{"num_hidden_layers": 18, "hidden_size": 448, "n_experts": 64, "experts_per_token": 4, "d_expert": 160, "d_shared_expert": 128, "hidden_act": "swiglu", "moe_layers": [0, 1, 2, 3, 4, 5, 6, 7, 8, 9, 10, 11, 12, 13, 14, 15, 16, 17], "router_score": "softmax", "normalize_top_k": true, "routed_scale": 2.5, "balance_loss": 0.00127, "balance_bias": true, "n_groups": 8, "groups_per_token": 3, "shared_expert_gate": true, "init_std_router": 0.013, "lr_router": 0.000218, "vocab_size": 16384, "norm": "rmsnorm", "norm_eps": 1e-06, "tie_word_embeddings": true, "optimizer": "muon", "learning_rate": 0.0145, "beta1": 0.93, "max_grad_norm": 0.5, "batch_tokens": 131072, "max_seq_len": 1024, "train_tokens": 1211000000, "max_steps": 9240, "dataset": "wikipedia_en"}
Below are experts of layer 4 (counted from 0) of a mixture-of-experts language model. Rows are named router (the router's row for the expert), gate (a neuron's input weights, with its number), up (a neuron's input weights, with its number), down (a neuron's output weights, with its number) and show model dimensions 320-383. Each number is 50 + 10 x the weight over its row's rms, rounded and kept within 0 to 99.
After each expert's rows: "gets" lists some tokens that make up at least twice as much of what it gets as of all text. This comes from a sample of Wikipedia text that the model never trained on. Tokens count by the router's weight.

# expert 45
router:57 63 50 43 63 38 58 60 57 67 56 43 52 48 36 37 57 32 63 44 41 44 41 53 60 45 44 59 62 50 41 48 64 58 50 59 49 48 47 50 53 60 59 45 53 46 60 52 65 65 44 55 62 62 43 42 45 52 72 53 62 48 51 57
gate0:60 56 63 32 64 44 45 35 35 57 53 40 36 58 56 57 32 61 58 40 61 48 47 48 72 46 61 42 57 42 47 39 47 62 40 56 55 53 45 28 61 58 30 52 47 55 65 45 49 47 52 49 58 86 42 50 50 56 67 32 60 38 61 61
up0:56 49 54 52 53 36 63 43 51 53 45 47 58 53 47 62 32 42 58 39 53 45 66 65 50 60 42 44 67 64 48 47 46 31 56 49 34 43 50 47 60 39 33 51 41 60 48 39 60 42 52 48 46 55 59 37 52 38 61 47 43 43 41 49
down0:52 56 40 57 24 63 57 52 45 43 54 42 24 59 47 36 61 44 49 67 42 68 46 48 63 48 64 48 52 56 56 54 47 40 47 63 40 53 46 30 65 48 65 46 65 27 41 53 65 43 27 49 46 50 48 63 51 72 48 40 38 41 41 49
gate1:45 48 46 34 37 43 57 35 29 53 43 55 58 42 60 54 52 41 44 61 36 37 41 64 53 33 51 61 86 32 50 29 68 73 34 41 45 43 50 41 45 57 61 77 58 28 72 44 52 56 46 42 49 55 57 45 40 71 50 50 48 51 50 52
up1:42 56 57 73 64 58 45 57 54 35 49 47 40 51 43 61 60 43 54 55 46 65 56 37 50 45 51 63 45 50 38 39 57 52 51 53 49 52 66 50 48 53 59 35 61 49 53 49 69 54 59 43 50 31 58 40 67 44 37 44 62 49 33 50
down1:38 42 53 58 51 45 55 43 48 61 37 49 49 46 40 68 49 40 60 54 63 33 61 48 53 63 54 53 56 59 54 43 61 52 59 50 30 50 45 46 53 49 59 60 48 46 54 66 33 56 48 34 61 64 55 45 69 49 43 54 55 44 54 40
gate2:49 39 51 50 47 42 59 47 41 46 30 31 58 43 49 52 49 61 69 53 42 55 60 55 43 40 48 61 57 54 49 56 43 48 56 51 42 31 28 43 47 65 43 50 48 31 51 34 57 58 50 58 48 58 54 49 44 69 46 51 48 71 39 50
up2:69 32 34 52 55 66 37 58 67 35 52 55 42 61 58 62 56 62 68 29 41 65 46 60 50 47 53 67 35 34 57 32 54 43 40 42 53 63 48 38 57 48 55 55 50 57 44 44 51 56 53 61 50 55 48 48 54 47 72 57 45 42 58 54
down2:33 52 46 61 60 39 44 59 47 43 41 58 38 32 47 26 44 41 52 51 64 48 35 56 68 66 62 66 50 43 50 55 25 56 39 33 48 50 38 27 50 53 40 47 45 31 53 23 56 53 55 60 62 39 54 52 29 48 45 42 64 57 51 46
gate3:56 64 52 48 52 48 52 44 43 60 55 36 60 46 39 55 50 59 60 60 47 50 54 51 21 48 43 67 50 39 42 42 45 33 60 50 41 28 48 41 48 41 51 59 52 44 38 55 47 31 37 52 51 69 63 27 28 39 55 48 50 56 53 68
up3:30 47 37 51 50 67 53 64 48 63 39 53 56 57 37 44 46 37 73 60 36 38 49 46 51 53 69 56 60 52 49 54 35 56 63 47 50 40 60 53 33 47 37 46 38 50 55 33 41 51 54 47 55 40 50 47 48 44 54 42 36 47 44 32
down3:60 66 52 36 51 80 39 45 37 48 51 56 48 51 47 61 56 75 63 56 42 65 61 33 58 29 62 56 43 49 52 39 60 39 41 59 68 36 51 69 41 43 55 53 51 38 45 64 54 64 58 38 50 29 64 57 62 50 67 54 58 48 53 47
gate4:70 67 44 42 58 50 47 70 50 49 68 48 52 40 39 38 43 46 52 24 31 50 42 50 55 46 56 55 64 55 52 43 47 37 33 55 61 44 61 46 71 50 39 47 44 49 72 60 21 54 49 62 59 59 62 42 54 53 65 63 77 55 39 56
up4:61 62 50 60 55 54 66 67 44 47 55 57 46 49 56 42 62 47 55 48 45 54 39 55 57 21 42 54 60 37 53 51 47 42 44 62 40 60 34 50 77 60 39 32 54 65 45 49 58 31 60 56 61 64 59 47 66 47 60 46 57 58 66 56
down4:49 64 47 51 49 40 65 55 40 38 35 50 26 48 36 31 58 60 57 44 36 37 38 41 65 52 44 42 41 53 62 53 72 55 43 62 26 46 56 49 36 43 48 45 47 31 42 52 34 55 44 56 65 59 45 54 63 56 37 67 58 72 54 50
gets: "6", "4", "5", "7", "3", "8"

# expert 55
router:67 47 50 51 59 37 53 56 38 36 48 39 48 34 37 56 53 45 65 61 56 35 57 65 56 64 50 33 45 48 42 56 56 59 38 42 17 39 50 51 72 60 46 62 44 64 59 47 48 51 47 50 60 38 69 58 41 45 41 63 52 45 60 43
gate0:47 45 49 59 63 51 47 48 54 57 48 32 64 60 61 58 47 45 53 32 50 38 48 64 60 59 49 69 58 56 42 58 45 40 45 47 46 41 69 62 53 46 38 72 36 41 60 67 55 53 60 58 55 38 64 52 61 50 64 56 55 53 48 34
up0:52 52 46 55 50 49 43 62 50 65 55 36 41 39 44 54 65 38 43 44 46 45 44 58 43 50 59 51 49 58 43 31 47 54 45 47 53 45 28 51 37 56 52 52 32 74 70 54 44 52 51 53 47 41 47 64 64 43 44 59 45 47 50 46
down0:40 59 59 40 62 59 41 38 40 56 44 46 42 41 61 40 51 36 46 50 56 39 40 37 36 51 42 57 66 49 45 51 54 67 46 56 39 35 60 52 27 46 49 56 37 56 62 49 47 41 43 48 42 52 56 69 55 36 49 48 58 57 58 40
gate1:38 43 44 51 41 62 51 53 32 49 65 51 52 62 69 46 49 54 58 48 53 44 40 50 52 44 67 48 56 33 61 58 37 52 56 69 47 55 32 52 52 46 57 39 41 44 66 42 57 36 62 68 45 46 47 36 57 61 58 51 52 44 57 44
up1:39 35 61 56 54 54 47 51 65 51 41 54 44 49 51 56 38 45 64 44 54 45 46 56 51 53 39 43 32 64 35 45 39 34 40 54 56 30 48 52 61 37 59 56 65 67 48 44 50 53 49 62 58 50 56 64 45 56 49 44 40 55 43 43
down1:55 48 37 57 44 46 48 58 33 44 45 37 47 72 43 51 48 56 53 65 39 49 43 55 42 60 41 30 51 49 44 40 36 58 61 56 50 54 44 46 69 48 46 49 52 62 52 59 38 48 42 35 53 38 46 86 43 45 62 50 62 70 51 47
gate2:46 48 34 60 52 55 55 45 64 60 52 51 49 58 54 46 61 50 49 50 75 50 55 48 30 52 53 60 54 74 48 55 46 40 39 33 35 52 53 36 75 43 76 59 44 44 44 51 70 55 62 44 45 58 57 68 57 47 48 48 53 47 64 51
up2:36 53 58 46 55 46 48 42 79 50 52 93 53 57 51 65 49 63 55 39 43 50 56 59 59 39 49 38 47 49 42 50 48 38 61 60 47 49 50 47 43 50 36 53 40 68 51 52 56 46 60 35 47 61 54 34 36 44 58 49 46 55 49 54
down2:48 52 45 66 48 44 51 46 52 43 61 40 70 49 53 43 67 42 62 40 34 61 43 53 35 58 41 61 52 52 74 63 48 79 45 35 32 51 56 32 34 53 43 43 38 66 54 75 28 51 50 55 58 45 56 49 32 43 47 50 44 58 55 54
gate3:47 67 34 61 63 48 54 37 59 50 54 52 34 63 37 54 19 34 66 48 31 44 63 48 49 47 47 42 69 51 48 26 61 67 52 37 53 62 52 55 56 61 56 49 54 45 67 47 63 57 64 69 36 41 36 56 54 30 57 39 34 59 64 51
up3:46 63 41 46 52 68 67 56 55 39 63 44 68 44 57 39 53 51 41 60 70 55 49 41 41 39 56 50 44 51 62 57 39 65 46 51 49 27 19 57 52 61 49 48 58 37 27 79 45 36 49 39 38 59 41 66 58 53 54 56 46 50 51 57
down3:55 46 41 38 51 54 67 72 60 40 66 36 44 59 29 41 53 32 46 41 54 44 49 53 27 37 41 50 44 52 59 58 62 49 47 56 37 57 54 51 44 30 57 42 54 48 40 44 48 68 31 50 53 50 42 63 58 62 69 51 42 57 55 43
gate4:49 30 61 33 39 34 34 39 49 46 55 65 58 44 66 65 61 58 54 49 29 59 60 63 58 66 50 53 50 65 40 49 51 53 67 56 62 47 67 68 44 44 64 62 46 45 41 45 39 44 46 42 43 51 35 43 50 52 46 42 57 65 31 50
up4:53 65 40 39 46 53 55 53 57 36 41 73 64 57 41 61 47 59 56 42 47 41 41 54 47 59 52 52 45 31 51 46 47 58 73 56 31 40 65 49 59 55 52 39 51 68 49 58 54 39 52 57 53 53 42 50 55 50 47 47 57 46 53 41
down4:39 57 55 58 51 62 39 47 49 48 50 51 46 64 53 42 69 51 51 59 44 62 38 43 56 53 49 58 42 58 60 45 51 57 58 49 54 55 41 54 46 26 60 52 50 34 63 45 57 40 48 50 31 43 39 40 56 64 73 41 43 43 46 68
gets: ":", "/", ";", " /", "°", " ("

# expert 1
router:49 40 51 53 56 64 41 60 64 45 38 39 44 52 43 59 45 46 46 50 48 50 41 22 43 60 60 58 38 39 64 55 41 42 57 34 34 25 56 40 50 70 65 67 58 37 61 63 53 44 51 64 51 48 41 52 50 36 36 54 51 69 53 44
gate0:37 40 64 71 42 49 56 42 51 50 48 46 54 46 45 61 46 37 56 67 49 43 71 55 43 54 50 64 63 52 56 42 59 47 52 41 65 53 66 45 60 57 48 34 50 51 27 51 25 63 54 54 43 46 56 61 59 35 58 57 49 32 51 42
up0:55 44 40 24 34 43 56 38 53 63 65 55 27 52 48 61 47 65 41 69 56 65 54 49 38 47 53 46 41 66 51 69 57 43 64 48 42 74 45 34 44 43 45 50 53 55 49 55 38 46 44 35 55 80 80 53 46 50 60 47 55 59 40 62
down0:69 50 49 62 54 49 54 49 57 58 39 62 44 53 41 55 49 42 58 27 54 43 44 54 48 41 50 50 56 47 42 66 38 37 47 61 67 64 40 57 52 70 34 35 31 52 45 61 38 43 49 43 54 52 50 59 39 53 55 45 62 28 59 67
gate1:40 60 42 57 58 55 41 68 48 35 49 31 46 57 46 55 55 55 56 57 45 55 37 52 56 59 46 67 54 55 46 33 54 40 65 48 49 52 61 42 52 88 31 45 26 38 56 57 66 18 41 52 61 45 31 71 62 56 54 46 66 51 46 66
up1:53 64 53 36 56 42 57 39 54 60 55 53 43 37 62 44 60 35 57 48 55 55 52 53 56 49 62 56 45 50 70 49 55 42 61 55 34 45 52 55 59 35 31 45 40 56 59 40 50 39 61 57 63 37 47 70 57 60 46 43 56 52 34 47
down1:54 57 46 62 34 48 45 61 40 46 50 57 42 48 52 35 68 64 64 54 45 54 58 49 48 48 55 35 45 42 52 41 61 38 60 39 73 41 30 57 47 40 56 64 60 62 41 56 61 50 54 42 47 48 56 57 44 49 45 56 53 45 39 52
gate2:54 59 45 50 37 56 52 38 55 54 55 49 55 49 41 66 55 50 44 44 54 40 56 56 37 50 65 45 38 46 28 41 67 76 60 54 46 44 41 45 46 31 38 30 53 35 49 33 55 51 52 50 37 38 49 38 48 46 32 55 56 47 63 56
up2:60 52 53 61 52 59 55 63 56 38 32 53 70 56 40 75 42 31 53 82 54 34 33 52 43 50 71 39 58 43 49 46 31 63 61 45 61 43 62 48 39 41 54 52 62 42 43 43 33 61 51 57 57 66 58 43 47 60 49 48 56 45 46 62
down2:41 51 29 45 47 55 53 36 50 53 61 49 62 50 54 48 39 66 48 46 27 54 48 61 45 45 40 55 34 63 42 43 53 52 50 43 50 54 63 59 39 63 73 53 18 52 52 71 54 67 65 57 62 60 59 57 47 65 42 58 58 40 58 40
gate3:19 72 49 53 51 53 61 48 47 47 56 39 56 46 45 65 51 51 67 55 54 61 35 51 42 40 69 56 51 44 68 46 55 62 51 35 42 57 36 43 46 55 55 58 42 51 54 42 60 48 73 51 55 48 42 37 56 52 50 60 51 50 63 32
up3:53 26 53 39 38 49 44 48 56 46 43 40 40 41 68 51 37 60 48 63 59 60 38 62 60 56 37 40 45 73 58 51 51 62 67 45 63 47 52 56 47 39 38 42 42 42 61 51 37 63 53 37 52 57 37 52 59 67 59 40 44 61 35 47
down3:54 54 73 48 36 50 57 36 42 46 54 53 61 37 60 66 54 68 34 52 42 56 62 48 62 36 43 24 46 34 48 36 48 43 57 36 63 40 52 45 58 36 62 60 35 45 54 41 45 39 64 55 59 66 69 50 58 45 57 56 59 46 65 60
gate4:37 56 49 39 39 45 47 61 49 49 44 45 57 36 54 46 60 51 56 47 48 35 54 57 41 50 34 58 47 50 48 51 45 64 10 35 49 48 51 31 54 36 55 64 56 60 46 61 54 50 53 43 48 61 51 53 35 62 51 52 61 69 44 51
up4:64 40 40 47 45 56 46 55 39 47 48 49 34 42 55 63 57 43 43 42 54 45 59 67 59 45 27 73 48 50 39 38 29 43 36 53 48 59 51 19 44 77 47 32 66 35 59 38 59 47 46 57 57 72 54 32 37 58 65 41 44 39 51 70
down4:42 68 53 57 45 39 60 69 56 33 28 57 47 38 54 52 70 56 55 48 62 47 45 50 64 50 50 57 49 37 54 64 58 47 49 43 64 42 49 67 36 47 49 63 56 37 56 62 38 34 39 44 52 68 52 45 52 41 64 40 51 49 42 49
gets: "-", " (", " ", "–", " on", ":"

# expert 23
router:69 45 35 45 33 55 42 42 60 42 47 60 36 51 43 36 35 47 68 50 50 37 42 50 44 30 56 47 59 52 25 54 35 58 51 46 58 57 66 44 40 63 46 64 31 49 39 33 50 66 49 58 46 48 65 56 50 62 54 40 52 60 40 41
gate0:55 53 47 48 54 41 54 61 59 39 37 54 57 35 34 47 48 65 59 42 51 38 43 63 57 49 50 50 30 38 37 28 48 46 38 58 37 54 44 56 46 49 45 36 55 57 41 43 41 35 46 66 58 38 62 59 71 36 30 51 66 53 43 58
up0:67 40 53 41 60 39 37 45 57 35 39 57 73 44 36 50 34 62 52 66 75 41 73 66 56 63 54 65 54 51 49 35 48 49 47 46 58 37 55 54 44 46 45 61 63 40 39 46 66 40 48 45 40 51 55 50 62 33 41 46 58 46 40 23
down0:54 45 60 44 49 58 43 55 30 54 43 33 54 64 58 51 62 47 55 48 49 28 70 41 36 60 54 53 56 40 54 44 61 50 35 34 54 59 57 48 56 46 44 36 67 39 53 56 48 29 54 39 31 41 54 44 42 51 64 45 39 59 56 61
gate1:58 64 31 57 51 56 57 51 45 46 50 53 49 56 55 52 34 66 40 54 58 68 50 53 37 63 39 47 74 57 45 49 43 48 43 45 56 56 53 48 41 38 47 54 56 62 44 35 56 38 37 37 43 51 57 47 52 44 68 46 43 47 37 43
up1:75 52 52 37 50 47 64 56 55 55 46 52 40 50 41 58 45 66 44 43 38 55 65 70 53 39 55 57 57 32 45 39 45 53 32 47 41 27 57 66 41 51 51 52 43 41 56 50 61 34 39 54 59 53 53 38 58 70 47 44 42 45 59 43
down1:38 60 51 64 63 63 55 38 25 38 56 74 48 50 40 57 39 57 49 49 56 53 43 39 66 45 42 71 41 47 56 51 58 43 48 59 56 50 57 55 55 45 48 49 56 63 47 47 58 41 48 62 35 44 54 55 33 47 48 44 54 53 44 53
gate2:41 56 65 51 73 39 46 38 58 39 47 50 56 54 55 45 54 44 56 46 36 31 45 45 49 64 26 54 59 50 45 34 46 51 66 43 61 56 52 40 64 53 71 42 56 54 56 39 36 66 63 55 51 58 55 49 39 70 52 68 50 60 56 52
up2:29 45 59 48 50 47 35 38 37 55 63 39 37 46 32 41 50 44 53 46 53 47 60 56 60 65 58 56 51 52 61 54 51 43 40 49 51 56 38 52 52 46 55 55 54 68 59 48 58 70 39 33 46 35 45 38 35 46 42 41 49 30 32 46
down2:41 43 56 55 44 46 50 36 46 66 77 55 48 56 33 51 58 57 55 53 65 49 61 58 53 45 58 35 63 33 40 77 60 31 36 49 55 45 72 36 39 75 49 43 53 63 51 50 35 49 40 30 47 47 47 48 47 39 48 49 60 50 55 55
gate3:41 47 59 49 61 59 55 53 47 39 33 51 53 79 45 35 37 43 51 41 41 51 50 52 51 49 59 57 74 52 58 48 63 48 48 53 54 64 61 26 38 52 46 50 43 38 62 41 43 36 64 50 61 57 42 44 44 66 50 63 54 40 38 57
up3:57 51 34 39 77 70 50 54 41 32 50 42 60 51 42 44 51 42 50 55 50 61 57 58 58 53 48 56 33 39 50 53 58 48 45 62 39 54 62 67 52 47 49 50 47 28 58 52 63 65 41 38 46 47 57 45 53 55 54 57 49 50 66 60
down3:53 35 41 54 47 40 32 41 51 61 82 55 45 49 49 52 49 58 41 38 39 57 36 35 57 42 67 46 49 61 50 43 41 35 73 51 55 43 42 50 46 44 67 41 57 31 77 57 46 63 43 53 70 53 62 36 56 53 63 36 44 46 60 44
gate4:66 61 43 45 56 45 65 51 42 37 65 71 68 40 27 47 35 74 47 61 52 49 33 41 51 59 47 59 55 38 56 52 29 44 54 50 53 60 48 47 53 69 58 70 45 34 31 57 51 69 46 47 51 58 43 48 37 45 74 44 49 63 52 61
up4:51 48 31 54 42 30 37 47 48 43 40 62 46 42 56 58 63 54 48 54 41 32 53 54 41 32 47 67 52 56 49 54 43 63 56 43 63 58 36 58 61 54 48 69 45 58 68 47 63 44 66 56 30 39 29 36 50 39 68 38 60 36 71 50
down4:44 44 44 28 39 69 36 55 47 52 52 48 51 38 67 58 38 60 59 53 52 41 49 25 54 53 65 48 67 58 47 45 33 52 46 39 58 61 61 55 52 60 59 42 41 46 39 47 47 62 63 45 36 58 28 42 60 48 41 47 47 35 36 42
gets: " (", " \"", "\"", "D", "(", "ร"

# expert 53
router:36 53 40 35 42 48 49 46 43 68 54 46 48 52 52 39 60 33 52 53 50 44 37 64 45 29 46 71 46 64 58 45 36 57 57 54 50 61 41 37 52 54 60 43 52 44 45 43 44 62 35 52 59 48 57 49 48 43 35 53 62 51 56 55
gate0:72 38 44 48 63 56 41 37 38 43 49 54 41 55 42 53 40 33 39 40 34 39 70 42 46 50 55 57 40 44 46 50 43 40 65 44 45 64 46 59 42 39 38 54 49 40 51 60 54 50 75 59 58 55 62 47 45 48 41 56 60 54 60 47
up0:55 59 61 48 49 57 35 74 56 46 38 43 67 45 45 56 44 41 43 48 48 46 49 68 45 40 52 53 42 52 46 49 59 44 51 69 60 76 69 44 44 55 45 36 43 65 59 46 54 35 54 50 44 51 47 60 50 62 28 52 69 35 52 51
down0:53 53 59 55 58 55 49 52 70 50 59 62 34 42 38 59 35 53 59 40 50 72 63 63 47 47 51 56 44 57 61 57 38 44 39 69 34 56 51 59 63 49 49 56 61 44 53 55 45 42 74 63 58 49 59 63 52 30 63 40 49 62 52 50
gate1:32 42 39 36 35 35 32 68 32 47 57 35 61 52 55 53 54 63 56 47 57 63 74 61 41 45 55 45 50 49 41 48 61 49 38 65 38 58 62 27 49 58 64 65 45 66 38 44 48 58 59 42 42 51 52 46 41 31 48 48 50 36 35 45
up1:43 50 56 52 60 53 51 60 55 56 59 53 54 55 62 32 38 40 57 61 66 48 37 52 44 40 44 66 46 52 39 64 41 69 42 31 52 39 48 69 55 50 56 52 43 66 46 46 54 70 52 56 59 50 40 48 50 44 65 55 38 45 60 52
down1:36 48 42 38 35 50 51 53 57 60 40 38 59 45 42 32 41 28 63 56 58 64 48 49 53 44 52 47 59 35 58 51 60 44 44 54 52 46 47 40 53 46 46 49 54 72 49 57 77 63 61 44 47 49 40 54 53 36 37 54 45 47 46 41
gate2:54 42 43 35 41 52 60 38 48 45 46 59 52 58 59 38 31 54 64 53 59 59 32 54 45 54 38 53 59 47 58 44 49 51 28 44 42 65 43 46 53 57 58 43 39 60 52 50 58 61 68 29 45 47 44 43 66 46 60 59 51 40 40 35
up2:31 58 55 50 49 51 48 55 58 59 43 61 64 44 74 46 41 56 47 54 49 48 46 54 47 60 44 37 49 52 42 51 57 33 45 47 55 44 55 48 51 44 45 59 52 52 58 48 42 28 54 35 60 31 56 61 50 55 42 52 43 55 42 43
down2:44 63 42 70 42 56 38 35 38 49 56 63 43 54 50 72 37 55 48 35 54 48 33 38 46 56 47 44 48 48 62 47 60 39 64 48 38 50 63 49 53 52 40 45 48 65 47 55 46 49 48 56 52 52 54 79 53 40 48 51 46 46 52 57
gate3:54 44 58 39 43 21 62 63 40 54 36 65 48 58 59 59 62 49 70 40 69 60 44 39 52 45 63 55 43 43 55 50 49 32 50 51 39 50 56 55 32 41 43 50 69 38 53 63 49 64 51 54 43 43 45 49 42 49 56 62 58 48 65 68
up3:64 58 50 47 62 44 55 38 51 45 48 55 48 35 56 60 65 48 52 40 33 52 53 60 48 58 50 57 60 42 44 62 56 39 58 49 62 52 45 41 51 56 67 48 64 64 57 38 40 57 71 41 47 52 42 49 58 51 38 52 62 41 39 72
down3:55 56 39 63 37 70 62 56 51 51 36 50 54 41 49 47 54 47 42 51 56 59 49 47 60 51 68 41 56 30 44 54 48 41 41 61 46 51 54 44 42 59 49 62 59 46 52 43 28 53 58 57 55 37 45 35 55 51 44 45 57 47 62 44
gate4:56 44 47 48 49 53 59 45 37 53 40 42 48 50 51 66 48 45 43 36 66 67 66 67 38 53 55 53 53 62 66 41 50 57 48 54 43 67 34 60 61 50 59 62 73 37 34 55 50 52 51 60 42 41 48 51 53 72 45 54 52 54 48 36
up4:46 59 38 53 61 66 57 28 59 61 71 43 48 49 38 50 37 64 56 57 61 51 36 55 56 45 53 40 45 46 37 59 38 40 46 26 57 51 59 49 48 50 30 56 43 54 50 55 62 46 51 46 58 57 52 48 42 41 55 40 48 58 54 46
down4:61 53 38 43 45 63 38 69 44 49 46 55 59 44 32 56 40 65 50 44 56 48 46 67 47 49 34 41 59 51 66 61 44 52 43 49 62 45 53 24 66 52 50 49 57 47 58 52 35 47 55 70 50 38 42 36 36 58 47 49 38 17 55 47
gets: "5", " his", "6", " her", " a", "4"

# expert 15
router:46 60 37 66 53 40 49 51 48 52 55 41 68 56 52 60 46 60 63 42 51 46 48 65 55 61 62 41 41 64 55 46 30 63 50 44 64 39 54 55 65 59 47 38 49 37 56 45 48 65 45 55 49 47 51 50 33 46 47 46 66 48 56 56
gate0:54 48 54 49 64 49 49 60 51 56 59 57 51 44 39 49 44 56 60 44 48 56 48 37 54 42 41 56 50 42 43 29 52 48 55 46 52 58 54 61 59 57 49 48 33 50 41 47 39 49 39 39 48 57 50 37 52 27 33 50 48 44 45 71
up0:42 44 53 45 42 41 57 38 36 66 46 55 35 41 63 49 39 53 61 68 47 45 53 57 59 30 48 41 61 59 51 39 40 34 57 56 55 52 41 36 44 32 31 50 48 53 51 46 51 53 52 60 42 55 43 56 63 69 55 55 71 56 44 51
down0:44 39 64 38 41 46 60 57 65 61 51 42 59 44 46 39 32 45 47 36 50 56 46 41 43 44 41 36 60 45 60 47 54 64 64 48 43 54 68 63 53 48 50 45 70 45 32 57 47 31 54 40 49 43 51 53 65 65 39 51 51 59 49 47
gate1:50 48 26 47 61 49 61 59 43 54 56 47 49 43 56 45 49 49 47 46 33 42 58 70 36 39 43 62 51 47 57 57 47 64 53 53 46 43 36 40 69 53 41 43 30 44 29 51 56 37 52 52 44 43 61 62 47 45 23 51 45 60 57 45
up1:36 54 72 30 57 41 58 65 39 48 58 51 63 48 30 39 50 54 45 59 68 58 44 63 48 44 64 40 45 56 35 58 47 58 40 41 32 74 55 36 62 56 52 54 57 56 33 50 50 56 47 53 63 41 26 49 43 48 56 61 62 59 48 44
down1:34 46 50 65 54 59 56 46 51 55 54 51 45 50 70 58 61 44 50 54 38 55 56 56 48 64 68 47 45 54 68 44 57 52 53 56 57 42 35 58 69 59 71 52 66 59 54 50 57 66 47 57 58 36 63 51 58 57 25 59 51 55 43 49
gate2:27 43 55 47 35 59 50 46 43 60 37 48 44 56 45 48 40 59 54 57 52 39 48 30 52 47 54 39 49 43 62 43 44 50 53 47 53 56 35 45 56 60 57 50 46 43 62 43 57 50 42 55 48 38 32 37 55 64 58 48 55 53 56 43
up2:40 51 45 36 43 53 47 37 49 51 41 46 44 42 63 39 54 62 48 50 57 40 65 49 48 42 38 58 37 25 48 52 51 66 37 43 43 64 52 52 50 38 44 53 49 43 38 51 48 39 76 49 60 53 48 56 49 38 51 53 54 45 43 51
down2:57 35 65 32 54 48 44 61 55 54 28 46 44 46 58 48 58 44 56 51 59 54 54 50 36 42 53 70 40 51 48 41 44 53 34 55 52 25 45 43 44 37 37 58 45 61 51 50 51 29 52 32 68 57 46 66 50 32 42 57 18 44 49 63
gate3:53 60 58 54 52 53 54 52 32 43 55 48 59 52 44 55 53 57 55 57 51 36 62 42 62 63 74 42 27 65 50 52 45 47 37 41 46 52 58 58 60 40 41 51 39 49 44 45 39 32 56 55 70 52 46 32 51 41 36 56 56 48 43 42
up3:32 52 66 46 23 51 49 35 50 55 55 50 47 51 51 39 35 51 47 54 54 57 34 36 42 55 38 39 45 55 33 53 54 45 52 41 46 41 40 48 53 37 29 41 69 41 31 29 55 56 51 51 49 29 53 66 56 53 63 51 53 35 42 54
down3:47 64 66 45 41 51 54 43 51 45 40 47 47 53 56 43 45 49 40 62 47 61 60 47 42 50 59 44 58 49 53 66 48 60 45 70 40 70 42 36 33 75 57 63 47 55 37 48 56 66 56 42 23 56 39 23 38 39 42 57 66 70 48 49
gate4:52 52 49 55 44 51 45 52 44 59 58 48 60 62 54 52 47 50 32 50 52 42 62 54 50 60 70 48 64 42 49 45 56 55 41 53 50 61 49 48 38 41 32 48 39 48 60 47 63 61 64 34 51 52 33 73 43 47 36 53 55 53 50 59
up4:40 64 66 41 40 59 41 48 34 47 45 55 53 54 58 61 57 62 58 59 58 54 55 42 36 49 49 52 56 53 42 59 58 46 57 51 72 44 44 50 30 45 42 53 38 48 37 34 53 54 47 59 43 30 54 54 57 23 60 57 30 62 50 39
down4:50 50 42 47 38 46 54 38 46 50 43 31 50 42 45 60 65 52 72 52 45 50 48 56 55 34 50 46 27 55 57 52 46 57 60 51 65 61 37 58 39 56 55 29 59 60 49 44 64 50 54 43 41 49 69 52 45 25 61 61 26 42 47 56
gets: "\n", " =", " inter", " can", " may", " un"